Below are experts of layer 5 (counted from 0) of a mixture-of-experts language model. Rows are named up (a neuron's input weights, with its number) and show model dimensions 0-63. Each number is 500 + 25 x the weight over its row's rms, rounded and kept within 0 to 999. Numbers have three digits each.
Before each expert's rows: a language model's description of what the expert responds to; "mostly gets" lists some tokens that are sent to it at least half of the time. This comes from a sample of Wikipedia text that the model never trained on.

# expert 23
Description: Headings and field names right after a line-start dash or newline in infoboxes and sections, such as Current club, Floor area, Born, ==.
mostly gets: "==", " political", " Born", " Coordinates", " Genus", " Phylum"
up0:502500509520485571521500482498482491493470495496523491516464500485513543484482504493544518466543450500469494497511552481517494487465432498503479490497471454445521464454528516510532463460507486
up1:508518555469505513514517537508511427511532510438493531485507484513508524519490501475510474474501456506501555496500511465510461485480478468485498451483492498474516480515521496546481504485493514
up2:493476497474500543463491508407495490492543531503508524487497533474502486509497451474544458503517494491530527523515498427518473485535480505530473502488496473472485469467502473532520454466491487
up3:479497492515487496520502566481538414488518511490507506483507469515517524504513481518490504524498520545502503534495519513489480528519491497560523501454469498524470516520476523514467464455512511
up4:485500496441518580495493465511545497477471505484501524496483495497498525498481455501474485478514509484480484497468527478493526473540510460541544479481494456501529482465475518542530500500465513
up5:491526489481470477481507534485501469530505461484513472508500473502482531481480514489537525508493474517481522539499523476477497504516439524495445478469553538497548500492540516520532474509534507
up6:498492521518494564488522512456530475478483544489496491492480559531486489434462479485503470498491486505476531500465512503498481465495518532469498491474495504504488487476523501483498494499451452
up7:523524466503506481527460504486527457474497500479463496550480511502499526499505482488479495505492522514537503445487486519484494470477482536506495484515480488511523456498512534473516529496475500
up8:514442479486515501496520472475521527484524497462472440488468471489508474500504487503527499491487518540531466501483506521512490481462492513488553458483516529470504435525472473476469500464524501
up9:472469495529486510502480517496497482473456525479468540526487498460544510484458520513524450458522486513512487522468469507502515520483465480452480464482488484522487477487480499478529486521518483
up10:484441468496501481487517481449528462457448516488470529501481477528469491487488469547538489526502498487532438527501496475476455489538469497480515514471500486495522475486509542458511505509490503
up11:520483534494478503531494502497496446484500494514530484473520481474472494515474477491493496542509483449462487445547527488485514451505502474578525479512499504490473466473479479514516513518495515
up12:506540486522447489499494516501464463460493523508465524525474514497486521459459500493473508528509520484470494517465493520473502503492516515538486521474502518477468474466494532516504444487490506
up13:480512489514531509506517522461477458494496526559490509480476497470482490504475464525522531513509502491486470481488488444486489487492449510509474511481510516510511468480512517524537505494482482
up14:493517564487461495533520507494528507485536465496527518475452508513485521527427496491526460470508517499512501492502541498470514430474501539480517490493478481494459494448445489484528514469498461
up15:477498477477497483515476525439487493487494458548526549479501523520515547489478526491455544475505514468460472470469543492475490500475493541506477524490497495482515468481489517534521477532491484
up16:526488517486533502479513492474487495510478499511509486471479454483498561478507524484499480495522500500464551492540525506500468510469497499495523507520461487478527453454521542562523496501513436
up17:484506493507517540536461474427524532505487513487543500499493495519475524435487494501500523500500488508502496517490505476535562499490475498506519499459474447476496482461520507504532514486494457
up18:532499499482486541496493511498485514449525507520540473499471502480476510505514505484484471529488551492493502481492498452462456496547464542493494463496474495501536479479502525527517435481522526
up19:518513450516476511499486507479516445489514502521482492519501496507521572534513511502515505506485495540483478495535467475507522478511486507507513494471492479469537436493488501516533443513465478
up20:523513472488461523510475518473533522498509461448519510529506516483530486471487479447497470483489494501513442509498521498491487513463449510505524543466492509498526472486510566540532493493432481
up21:520503516519479495531522549473489476492527502471523463501518502496496516515467490518471493463480460531525473497487496456505501511501464493529507511423520462498491524489437454461518485532519515
up22:529485511491522535473488501517518456482492490510493452490485495520445532490454498476470479519523472507496510488531498480466525485533503517495511496506495464528519489449509459540484481490509465

# expert 11
Description: Month names in dates, especially after in or an opening parenthesis, such as November 24, January 2005; also commas in running text.
mostly gets: " March", " August", " September", " February", " November", " December"
up0:477524503473525506471511490484536446525472485517510502476511530471517453497460535538527484484506488484577502452485515471518514472508500477463475534512493503450502493481510498490526498479516509
up1:503481517487529535481531541456484488523494429498469488482538518493505474470496464537479444497511495496535508498483485454475488468502491489531530496467519492471521460491504483490527508536515535
up2:452462543473561542500509457500489484484458494486484473505523502565535485502499468523499475489531471518543501507505513479481498500519476508521490504502551470539514507494512522536511505516471489
up3:530488511501488464504483509500504459527508507500515533536535509487502507439536494490498470454470453499532503511537504496527493449463480511509500487542456453504517528455504498499518502520495530
up4:525442499494514539504537477529536497513489456515542501546529479523516478431499457503471501558509547508514498468481509526488535485514497542530507522526511483481494482475485495523540492510510488
up5:499457533459512481502481522536515510470475464492508515524488516475499521519498487517530489570520468497514482479457490483495499479513478526532494533498540493454527523454463527503531551520467522
up6:493521504445515480513478523509532486546464496509512488521528486502510491440488509521433516532473535496517433461486514537487447516505533478526490508482500492472510502493487496506537517522543535
up7:494518527440507504506500492505517508491518469503484494546512519548537493460529509505463477552479466514563543499469526499489510490527505501498441520483500485505531539521467509511517521521513546
up8:483489536456464473507515484473456517455481476475539458499455494492542475502489511490476454505464495518549509512453463509499495475506473466528518505466492530491521507505488511505498509478503510
up9:510505493467517483505488507506464474509488505514443532521505493470518477492495531515475508465524499564459522543442508521531465458487508489535482504502512490527509490489493494461501485533498485
up10:494465552419519493500501469447501484482484483510520492480501522519510522488531517468490491511505462531530493519471476502495500474498483496519521504496526528473535522511457516500486499492513541
up11:505511492473511571546515453474513485502512507536486487513477469519515509482453516507479521505443460513466465488529514493482533514511477493512487554490517497491448472516460477492488498508502523
up12:481519524484471488534476512499493458497518491535499521511532531528516469467503515553488490537496478509582502490525509480444512564530447502515466515514502465481547500466495495459473517525485470
up13:509488526502508486481509512526478488534461497526477535525519569507468547513528482523498488541522447522512519488501527484482519472467481543511477514499524496455533455488485511503510510508523533
up14:553510495504478463476505519519521492502510477512511522482542509463476481488457524523475469523522512500523499487473493457516458508505544513546500480525534475492543463505475537452529503500497509
up15:514491542462533484512513561512431510535516508549480492527477497525555472511507477509497511501496452503525487513509493467488501498524435530544477501560464482483525505479497474512516546543494463
up16:482450513483474550460518483506527494536482488493499501513518501536557485471458534526476490477503499505485481493496502454482478507480488473506475509509502475477487474456508542499563493485497472
up17:507547488507490535483476474484519480514478515475484497520498509506493520494446494517551497516539459532536513512458499534482483477492509505553510558515545504499474454527537472517495503529478550
up18:465514506467517521481531535546489506493491474533460468491450502470537496472539537503482501504529491531480462498519471493506451496479473529545486505483521520493467520460538490509552447459504521
up19:499469526492516533477490463476477495544496472507505487530514503536518502494513492508533523549464482515492502512451472491467465474472515523515499528515536510493542494448477541497476538514512475
up20:509460501482474519485474494523473487507503488496450488512495544489521495505487497489469503537510541533528520433495509535488468488540490490503512508550532471530514466487548452498543500505501524
up21:500503461488466523492481479528482443453524494490503475513468503518507481502522488486505522547535507467513472510486521484504439437517492537497488493501510437488509547505498532483506486486536496
up22:523468497526501493518495499453502434511511473500461488537537489512464482481497519478502476514437445502555535472466505513499497537538510481501445536524506468470502527498465539486527505509515531

# expert 3
Description: Single capital letters or short capital clusters opening foreign surnames and Latin taxon names, e.g. C in Crespi, P in Pambansa, Kh.
mostly gets: " C", " P", " O", " G", " H", " T"
up0:487486496483452498488477509503451493476520482530511513505493510522500545495517488480453542464480512496463532530482489552480530511500500477466526501500531565474464471492529515513508491413531484
up1:520489474524533487432492498498532487479511482493529524510474515495495479447525550535487483539492476468500551550470505510492493493480504484475502502472485505509515512503474509538550505527516512
up2:515516455481531520456498532500423461503517469511524482492506473437521521498461465501471523499527477522460501519503521517507505472515507493510486520527468482482458495448492505480482467444481545
up3:511504491515457509469507475549475504493507467524488498502494527498482550498445465483499494486474486522553522526468481486496537476469516484518489528520458528487478478518504504499522488418503480
up4:467455497479521532495515508465512487510503482546490528529505518491503513430530489512480484495536523499527511472507512509509522485537492501546492450472535538499531478502509491493521466521508493
up5:525511507496502502483520509475478521507466509543454546569452511501505528512527502454514456460470488500522441517531493500483506471503493507562512527469491450520531493528488534475488488461531544
up6:464536532519489533470497498504467457505520467519527548529523536483455518520491518533515524503525490517466480448475456526463480485484468510511496536493476507482535487515535514467502484462497510
up7:536478464536556479475529513484512531472500496548502495509489530477488542480443560497500464485499509509570508496518485504542495489513519467558473496495524513508492513489474509508513494486532444
up8:491508508463503505473524500517515497472512457502516516491434533502479500479502543516474484502473499516466509556459493496525488471522496481525522476490505496504487464538493462517512513478450482
up9:491500543491522490511491479471475507537463487501512507498523563521507471467469476464532537520466472500490506528455498470499472500508487478512517517480473483515490467505493555539541521433479520
up10:481509489523454482520526463499532473411492528499507506508528491484507477500502464484496507533513496532542541528501491513527497475486509470485522478505517488522508494459481537511513456466487484
up11:506486509520535487569477484523487498490482481508477497502493496446525550497504500503520497509467481497505533480467504505563501491538475511500480498520514482478493528456515519507541458484499521
up12:508520493477518501517482489493537504513530498493529478492483470511515464467550513524500533467499495509499537506481492477518461458478510451468486503503531535499525493512465542436507454471501493
up13:491516431503514467458479456491488447471537528511488494490505528497521517509487528474512492484495457522503518501507452529463491538524511482525476516469546502463552465506501508486507477503486499
up14:501483470511482488499501481545520461496489505537508473500521505453507476493511525503509497490507468495556487537524485527539510458547482480503488494510531533520496464510511495495483496523531495
up15:483444543509479493512503498491513461479470466564484497465508503488457552483493470534498508515476520467541497496532427475496535475513494487525514500498494499517529495508489529478518464514477488
up16:543478454510490470531524485519472532463506434535537554491491495519495548477492499482515516508512533505482456523479520502507546463481543468527533474496511476482465439521522497516519477495485526
up17:500486473500490497504513499467507523475501474536458499487519516503486552465489526497442527481479494471523560525491556533533470487535499516466488499510471530497482479488528548509540529450531490
up18:476493507466474528501497527477490536430490523541532485488496470415499510512498526453494466510474521474533505496529469492522525489499485490501519488520485540457507492474496517503501509495515509
up19:484503461481507491537484492449483533478501501525549486491551505507521522483495506520491484510482509529485517483412459522506509518486518509516492533537543521486482509470498516449526504498503449
up20:466541514506473513554531512481475425491531485507517486459534494466460481508487518533467477486465495497528500503536509501489534519477488511525508519497475483485483478470550550493530488507488480
up21:495478503468504480502492519465496523528439487476530534484489513525472559506523487460479467520435481473535472513515456541503524472519527462529488504510529502484496470502439519470539469517479522
up22:509462530479470521493505522497482476529528481506529515479460521479524514479431490529486518505486481524467498509433507483494513502513492505530527526475496499434499525507476510524541519490489489

# expert 18
Description: First pieces of capitalized names and titles in lists, credits and sports text, such as Char(izard), Berg, Buc(s), J(.I.D).
mostly gets: " Th", " Car", " ch", " Mike", " Bl", " My"
up0:473477522483477526527489556507470474511501506495440478484494549498454480508546511502519496465514533513540529491480478492472522472490475482474491559489468534476483530465497470531478504446476517
up1:538497465548518493553492464542508478475513552511521461484494516503522466522516508495503508525518465504520556530515504556499469500498457464493491517515490514457486519464497518555498467477562491
up2:539483489499491509521528485508469463489487514498444496471543505433484548474513483507520495462507476465501501522495479484480469467496482496491521506517500507495545482545503487503521482499496507
up3:537481460502526470494513483487520448537467533510514506500503527466462530524489520497540482464533466501520494502468495451480494458508522481484520522517507527458501498493514468478505531498504512
up4:440509526450490501493480529506503498484495485533486500547539522500538531510494505554510490435512464552508482524489527522531529496466539509518522546490500536513485483469489494494522458431470501
up5:479509546482473478514518521526525482488501508480545462519500498517478486506536497467479514472516531497493519497471477495494514534469483526524537463490457530503526519441506514528519501483489482
up6:472512532466465470470505498511487478480526514509505508509488535502491449504488476472513486497493504490484507506502472540486501489494464473506518492448530531486518502475475478512502497523509509
up7:513467518471516500460520500534529535581498513522521457497521519526455515527534520479490503503461484517492502491483518499514483494557542464462506512496497445431473492514486546496527495469514503
up8:468541514516466525468487519540510473462484515524474490477499517499500498497439519502484500497509515506462473527480461476500497519463526491491494502532474511466455482464527499535557468494502523
up9:465462519438513499493518482467525487472521482494546496513499512521501469495506537489525525547514502526536488513482516492485487477515439503492471524515504495480467480513515498503510520504543533
up10:515478531481498524527483442498494502454464550507521490497488494512525536496505530495518493509495516526538460535472487465518516447499463551510496555516499473472485487557510480545511515500481508
up11:498484458517486509516508467529457508483481534499486528537467493457517517494523484487495485516495451513454481525488491459506490488513496462551488489495484517465497449481514464485496522503526497
up12:503487514486533516480532468475502485465457540530499450523496531472490535464472486491495524490538487502491488451500471528512483511500502527509540482483498567498465529450528474510487501533452457
up13:529494501483520521531531499468474489483529449499573491527510513471498497484498586517521485513485538496537490520492487472478512485457454449499530525500530472475511457485501455534450479521496501
up14:457473545522472477508502479488486462540503519497520494460519527499487514475525502497507475480530504494525524520474468523497534521555505520517504487483444524424489500483469476488458530525490524
up15:557461504476488490443527496495504496540583489480497487491480541485488506484510490506564528482459465474503457496488496527527509480514511476509475516499484515489496447478475488514520524497525507
up16:547535470517506494519455471508521471535469500501521476493513519509488537468483474461493448500512497489491475545466461528522520483518509480494548499491552478516512476547480491539558511530511527
up17:507533534541500507475493502530533509476459523501510511589472505529511468531495494517511498493552497512494494529485476486569481513481511531524524514462516481504441475506499489518476490464488518
up18:509503495447481481486526500498508494505499513502487519487517530472525514490532499504469497429498485467494492508479485464516493469534467530486506501477512577496474516483504502474532512469533499
up19:492522517524465488479493489554526425522535500465503500502486507453492477499486537504474523495498496543534507561462496498492539486525479454515517499509475490522500544514477516466497502492502528
up20:497460524453495508492543482496506470461466475492507449504498528475525482518504549476478491459492492518540502530483486485507481518529465507500527522508524477508531528472492528512507475464508513
up21:502537507479496497507504515536510424552505477499500523524564539550498480484572485554489500476464456495519506504501474473468526495473479505495512541518453469470499500493521474504511464528466564
up22:498526520506493525503509532535512480506494481531504454514503552491531471493501477519491502477437489496475505510514531464551512476491503482486504525465461544499496479530472502441561525507493522

# expert 45
Description: Inner syllables of Japanese, Chinese, Korean, Turkic and Slavic personal names, e.g. Yong-y-ue, Kō-tar-ō, Kam-ran, -ski.
mostly gets: "ya", "ō", " Khan", "ik", "ka", "ki"
up1:460463453493476471499546501492503478449459526501529485480430528476450494488506510469494528508465498534512501558509445526506523503479490487509495471485495487530528501518518467475450507508490504
up2:502479479464451482495495451476499477511468499536495484494518448545537477492513485509493501500528488520525490497544522476512518474507546463529503531483512559513492475492519524473524466469526517
up3:543493457528463465489498462519489495472513512511552497481464531487520490495468451480521538526496509462518481509488467504549469506508485485492537517486508527487550452508583488502460518490468500
up4:539472459480473505540520472500496476513486531463497494474474502472487530508477534471543498496489498486517558527511445486515491500485505497505484479467494498541453459530488491492494488529463510
up5:523481462493534536493489443489528494507473472522530487489528497492570488463502518508521497519500504531537465509486475512583485506511526491490496510519536514510452498523511510476515504518510478
up6:530521532504497512498522536518528498484477542514517523488487495509524520461525516485543473471486513520536520484495475536505467480517479459504510520487498472498488532484435522461471512488488520
up7:516484490503486492516472489500446494491483515542534511511517507480479516490487508494544454522477463493475493476488471482470491513507479487490480480484524550482509532516510555551554547532521526
up8:546482497505523530498469492500518541444468502510511503462460527516482498457489521475514471479494467478484492482473520511522488493481490497505537492510540510512500478518490470549500538451452519
up9:501497547516506505496524536522476465472489503551538490512454489539461517495533546513459526490503479495536484516494532513495518533486498498503492513431498506517520477502489479453460440481490504
up10:532474472501493530503508478491494511479488488491498480527502531485507494490473490486502510499483470552459505463466469510535557529503500494484503548488509536536486453498466458524533501486500533
up11:515492521520514490488471521459498448512504498512505461506518481513490510513491507506498458529463499435499475535480534504490486491498481492530491521415513539498506488514510540493515519507519570
up12:456518516479457470458502498516501500461484462475517510526477518502501527502538523478504501484455504492509513521499510520513545501494455509517468508472503468495504489511469543489527500534439519
up13:513471481466516479539563466523498489529515478528502512479466551452484484495509475502528509498472469491490514526484473555474496514481517452491484500529473553521469491486502532522512537469472537
up14:517514514505532566488508488476497498509503479554506473519483542517499519517480524528556504449478496492538499489514504517505493532529519492482494502514503504474480488483492505472514502478552508
up15:485514501464514535498503478502542489497496464550494540509460517487510461470497483490520469484492547483469527511490453500482528481538488446502484507514492518548498455522530466503506498496466484
up16:502516465490482572497520464476514502463508543539521518479505534515499468473483495512528481461481500500529482528515477479490531533484512528495532481516503487520481468478520483512543500454480439
up17:467498459459471475515486467478471476473485443532474498491527512479503496505513470492487516513482520484552520482497503487491534529465494450487520471502494527466534471484573493501473519453477498
up18:525484476517497516486511465485469493470465486493518501479476472511488480508504493501480459540521528486561482454485468481548477503462497523529525470518544525509518494524456553501517509470532483
up19:520452489512522521516500506483495506479443509494522492466474511462498492453494490471522492496476550531516478539495495483465489502467514491521493517470483532538504481468497451533462496525527515
up20:519499482460491500533530509517489471475513535506484465505482532492492472500493468468509515506486536492486490503511488550466492515529511485527481459477512497518481486475526483471503519461439497
up21:523480493495527531509467517482486501471435498484501521539466476508444482443509487472484507459526485512541495483461470497485490499426491488514520462490555483484510527494545491529482509499495509
up22:542476506524503575473488472497471477468445506522523478494491515455499499495451518487512477497519514489476494519489452503470488504509499521510452490443525497537509482502461493492479484537478486
up23:521457506498512498500496485482432481489504477532555485536499549453503446469514554511534490518477450518514524514470516499510468511489451516536474466539469488480518511499525529516455477466512490

# expert 1
Description: Digits inside large numbers and measurements, often before units or table bars, such as 320,000 tonnes, 7.5 m, 6.00 m.
mostly gets: " million", "0", " killed", " km", " billion", " sq"
up0:470498525497483521492516497541504503481470540496546515490541493505521481510517524491528473518526538505500495509498513524535472492488526498527502475491491507458456470473542475574504505516487525
up1:486486504454492512444487500472493456495511507521493506485513470468503437498477483499484485497490549516510525504502492536534450456548505524528501495530517492492509477518505464521471477501451474
up2:479508533479496484522497477530467492510509527491574486497483479490522453537476483462472481501507517484477516527509530499506534451504497498515513515494526485520479475507512517512470494471452525
up3:559535518483491497513507468530467462517497496506536433482552523513509494493544519530524468533517534500497492536546486494480468497516506482478501441502533517467545513526488530528519497509481517
up4:446537511462497508469559494489504464528481504515487493513477504466515475446489492519486485485477540544522531500532474494499493510476493520491530478502533502519508534502528501491497510489469481
up5:498506523480500496516507511534507454511509467502465505499512522493476494510525521519509538532506512528523507439497467511467485536517522492515495551522441496519531479461512530522481569500476525
up6:539486540524476489524504543478482507490512494468500469462469478512503551505493561544505477541480447504475524514510494501493512446521546470538481500576552497468499467482477507505477500497473535
up7:525556517492505538491503451492455489491524488489510492510503491533500520513513531475506516501494548550503510452520503527473473451523519525522478520523533500466482493508492542498476487461471520
up8:511526535457485499482531518497492446554506487476478476498500492530480519527468531509489505511515556488500478506490497488469502487510477472560508511507559523509601482490481498493510491422505514
up9:543495557492449491498524494495542490481465468491501506488520527517451504546454505520484520520491541497514508535480475498513449452516525504501450506525516512488480479450537474555467487485477477
up10:501536505519496517505490513513508448530487495543554471509503486536466440517478492503509489515496480476564523524499480486531453480510549499516477527512472447516485505526487469543497521487490499
up11:544480518518452490476529498561469486501476522539534491487498531488465530523528501495488491499472482476540472506512502470471479470500504509488521505519489522534526441501483497504474485516484499
up12:493519513525497503529498462565501483492482454526495476511456521544537452491508512486491519504488530510475512503508491471487487465502488499500523535465515470487481519549536483521476552449508523
up13:538493511511516499519522481513494509519457521487542505485512488539567482513498498492438477494441483465467505513518520507530504493482516533524483494546505478463527444505502518546472492450516460
up14:508514545498469471489532466528495537548445551515556504494515445454502500520500514466472468498471465499473493542473455531521518487506501495479533538503486498513487526491479502526489461486490514
up15:495497495471535502501494503513446557464525456497503434436476471484481521492520509533455493529518521549531474505495470473495489489489505496529522550500542475497519469493475536509501497482507516
up16:506539505521522503493456507514464471482480510511469457496424526438542516514507483529487551514482480469510488523501512494503496499506535489499501488511503518470464498513470521528507482465513476
up17:509484532488492482515519473518496496465502459533500480508515509514477519493470515530470492472521538509459503507532501487480512463511512537490484475503473456478513478471530494520490515517481496
up18:498461546483478512505473473530464470488500509526528504489525509525453489507486489523495479489479541561502530488531522472513518464463496485503508516523522507544491482493562479514470472496505522
up19:489481531490508512463468473537500497501486478517473513542466485528524501493508499490455476507477509572544505488490505523548526493519482488451504544529469504484507470533499478493475511486492504
up20:479521504478476531507485527506479442557500497547475479519502523496496483454527515498493520513524548500524520460489481481529497482501500452567484478479514464487526464475550478492496490491506470
up21:471461513503542454536466495486459503474489487491500476465446480503516493507497513468479463508496520507469516498511508487524484468529512476455520513490507445506507446487481552508495511462477490
up22:487514541469527513504505516508525449544524511503544455468465494487475520511490503474488490524475550435518534475491490453474514490536508542505518517495529459487525466491494520518483492465502474

# expert 53
Description: First names and first pieces of common or technical nouns after a colon or article, such as John, David, Bank(ing), piano, moth.
mostly gets: " JPL", "Scientific", "Personal", " Animalia", " wood", " musical"
up0:449462502503508507447482488508466464503510487480535514525495473463521506475510490503503511471509496514481474503516502517480527499514493502523538519507520450474512490568497505540501527508455528
up1:476487509524518513497519466447513510490508535483499529529486489523512481486572473544493492521516502529512497502446513499510457443544508488538483503503486470533521507529519518456530507509489464
up2:467471452487522528490523458526462446488514523495517501517484531467526507422499493513508493508529476491496505468449504495474515515504488529553546506482508506476504483523500493511477492505491496
up3:481478475448499507534478531447468479479515524512530470483534503506510462501505534541508470527502480454503496469487513531493494478475512502476472536460522486523495487532517470490486545534478524
up4:510467455448542522512500547486486506464477482522462492489488490516528487486521478474487447531472524452492518489488507485523507488470519528553514496489508488478506488490505447561508518473510472
up5:511483492522495489504526511539462516507513485483561472456478516485502494486558472491458490519529481516489508502513527469491525491488451498496490481495518535463498490477512516508484518482480518
up6:489494473472513460482516523469484515482514476540463490493493504459495521413489514472505517481483454553557494467523542506506507471518475502471529488496522510502499493477524474491490514495518492
up7:524439498466510452497540518506507496481495482483506496524505496432486515487491507485513562457498477510477493546540492499450497487485504528492513535474518469505510477549500492511485523508516508
up8:517501492498520525488525523508501463561443504484499529504517515553488498499509483485513496506510485513530475497498494477476480497492465516530462474475534494537533528461497474501514479504507521
up9:494489555510501511481444511490509521478501431469543479495458522467525514460505501480503471490487484508537524471491545510468493458489506500510461468497545477505529515474497520539497525513494529
up10:501467530499571496483535495470448526474504510569510458512497473505509526477531496497503519470542503502515507486497528523479507503527473530498471499473469491481481511491498519497541524524479487
up11:556497521502527460488473501490520504522518498530515504459496506478517490530476471500466472514487505508533471488506522482461479464554488560475496479508517482522492474501463537454470527500466526
up12:555449513464517488502495473496518496459500506492515478457522475461488537479499488513554471475483499447515484476467523518478517435511472496478530507521497502507448481485460487491504498494459498
up13:565473485483549481467498473485493531489489479479551451490469495478496460476518472516516509511502492468501531507488517460521486485473511509502494474479483459500506503497514517481515520503524513
up14:526496536440552475522531485467537519497512518485510470508486497513541463512497477497471442488494465469502489498534525519478472495493512542521453536482501502527508491516465553473526490536498517
up15:496460488484471535530535448477481498513513494517485460501523504454574508521483524477524480475512512524503483485545483538539489495476507519482511505487498524483544522498480474481522525499469510
up16:484490501513555469483502456512495488495518465509512482504482508459503485497515502467516490505448502491548541483498458466495491458518534544499472522500520523489482479505455518426506548510491472
up17:484468496470521520504524517533495523471463513472481466495538513522516518490517482523502506466521514537520522518455527527519544495484493493518449475486500441533524474485469521511535504477503493
up18:473508465461508520518511481505523471526500512498502463520472481488495486508500527502535549515530540486537485485479495459517526494526478520548478442487512500501477453517531458511454546489502504
up19:507495513484527544523515486487502442530514466493478525485507518510503526468510474507462518529474486515503549486481519549510474490532508494438491466468493487504475493533488479475507489488538570
up20:519475486496501492490508477562528484517496489542487497458488532502537499494517472513466488473501501507503467482463504463517513490500477496538519475483501493488513512498514467508502489487489516
up21:549510531513489498466529460474530509485463500517518466471480441502536455468499493453479510459503541501502541452493505489489479503506504463533492520467481511468492507505500550527499526463493476
up22:519514489494554491527521475506493452457493443516525544477499532533479484486509506519515525485484482517516550507449512529510483478557493490551533470526486518494497490525487506485519516479469535

# expert 51
Description: Single numbers in dates, scores and tables, such as June 7, 23 August, −22, plus Japanese and Chinese characters inside names.
mostly gets: "3", "1", "4", "2", "8", "9"
up0:474516498436547503468508503504451502474498525500482472499457496491524513529509523506490473518502524485497525516512495560522492446516501535538473503499469525501504525502506496471525498448522483
up1:484526476480523482500510486473496465528497477497475534528465497523497482471489477521476522486518525469532558453496484538482467504506465486538473512469509492540488482527488495521540418496493483
up2:458458522457505513506497526484453505503504477484527495459499469477447514447448465513518542486506493551513500521481475518516486529508509465507491525518550480505517499443467510490504484476487432
up3:475466525514510489493528477490454505530547525519517462520462488518523539551505487506471493476533503495533535485429493497528528482516517478503477480491496509457472473447479529530514488480495472
up4:514466523503525516490498462497536470546483494475483473542461496491537454530485517503521521467545519511484450517493489507515497524491469475476497491462531512505479521510520505502499520453465486
up5:531492514511508543495542489518515497487488471492471489483485540522517482475533470535489490500486475480515516521480496521527514492551503461504517556543500465508470532490525447548538513477542545
up6:522499517476528470513467509524481483489508500503480514477487539496516516483487498544494471511519495532516508503507554492493534531482526475524488555498488478513439526549466554516495483499460502
up7:442539549482477517516488530483484477523462497496507534500553522502496512533497500499463528478492461553492511512490461529495511471532467457532512506482485522515516551485473513511511543489534490
up8:424496528473490521470451513480478433488505477476542484521511464498464474490482524522512517510486525475547461480477462505483531497481491468527526512471508446532443512510490501513510528495491556
up9:493486521476488498519469523508461508470494516537506501503490507497470489521492511503503544513483520453488506581509480500481522502504460437501513518493461488491517491513503479532531476486544520
up10:505477517502508571522494525509464488519502540511519464492506471497555480493498507484498509544504485543505515519519482500503517517484485483499504532523491517482507521481502479505490497476492503
up11:507481513502486544481484475494496487507512490500463494511465493468482517512476514478501563493495482489490529522470485541523477538495509508535495540505452497505484495506525481541458445485520520
up12:481519551504527509508448486524499530446523489495454516503529527491520530522477490514488498492480494538515541525448501522562503498508480514510546483463492525490467490523500529537514462477562523
up13:494484513462496448535495492462499471434503472520456466497521507481470500498499510497525463521522451533518497491514499531532510510519529505494498552503490522506478488504517537527482496530517470
up14:485500512486515529499549533507537467491469475509512492514510512495519525508489538486540491519460501527503492520463507448553498458522466496516507513472518479477484481478509498485529521465506508
up15:506530485459499504521497496510468438531473516469501501512508469521512469501460516522506500486538473504526471520481488508486520508448508479508470466489481483473481496483510501548469509478464562
up16:534494523531510492531503490494454474498512464529531505464476502482502462508478511526477517481496526511483453496459441506520580477522553493494561546500483469491512531497557501498500494475479509
up17:526536519479495492490495513513452456501532485531513494475531502501499526493425483513499509492467516504576539501496530514493467524516512461511457543512535539452469482514532522497475485494512511
up18:507459517525452505484537525476529515484504507516530499510474452492497540545529506469486478472524508484454494523500499491472464447476502503527519529519555507507498471492512506521518503546505464
up19:506492511518516459557473463497499507505549455506527418500450487480498479501496514516496504499484513504476478538491523497483453498511511524481482480457525468491516521506480540502484504459470532
up20:509499502529487499508493499536470516459496509482519469522445439556532511471520512495486507500473476505528496548513530520498527492487527502527501560464501457468457498497479482513530499470514509
up21:451504485490493490505446490496474468479439524463462467545518526517499505523481506473468530435508499505471497513475463569471477434470500530480471568529498512497486481491471519506507511469524524
up22:492496487520474505437495531490540511493483494487522485518497493431498477498467505524495529478485543527529497522499512518504501469525500502521530521460516540444474501504512476509488497497489523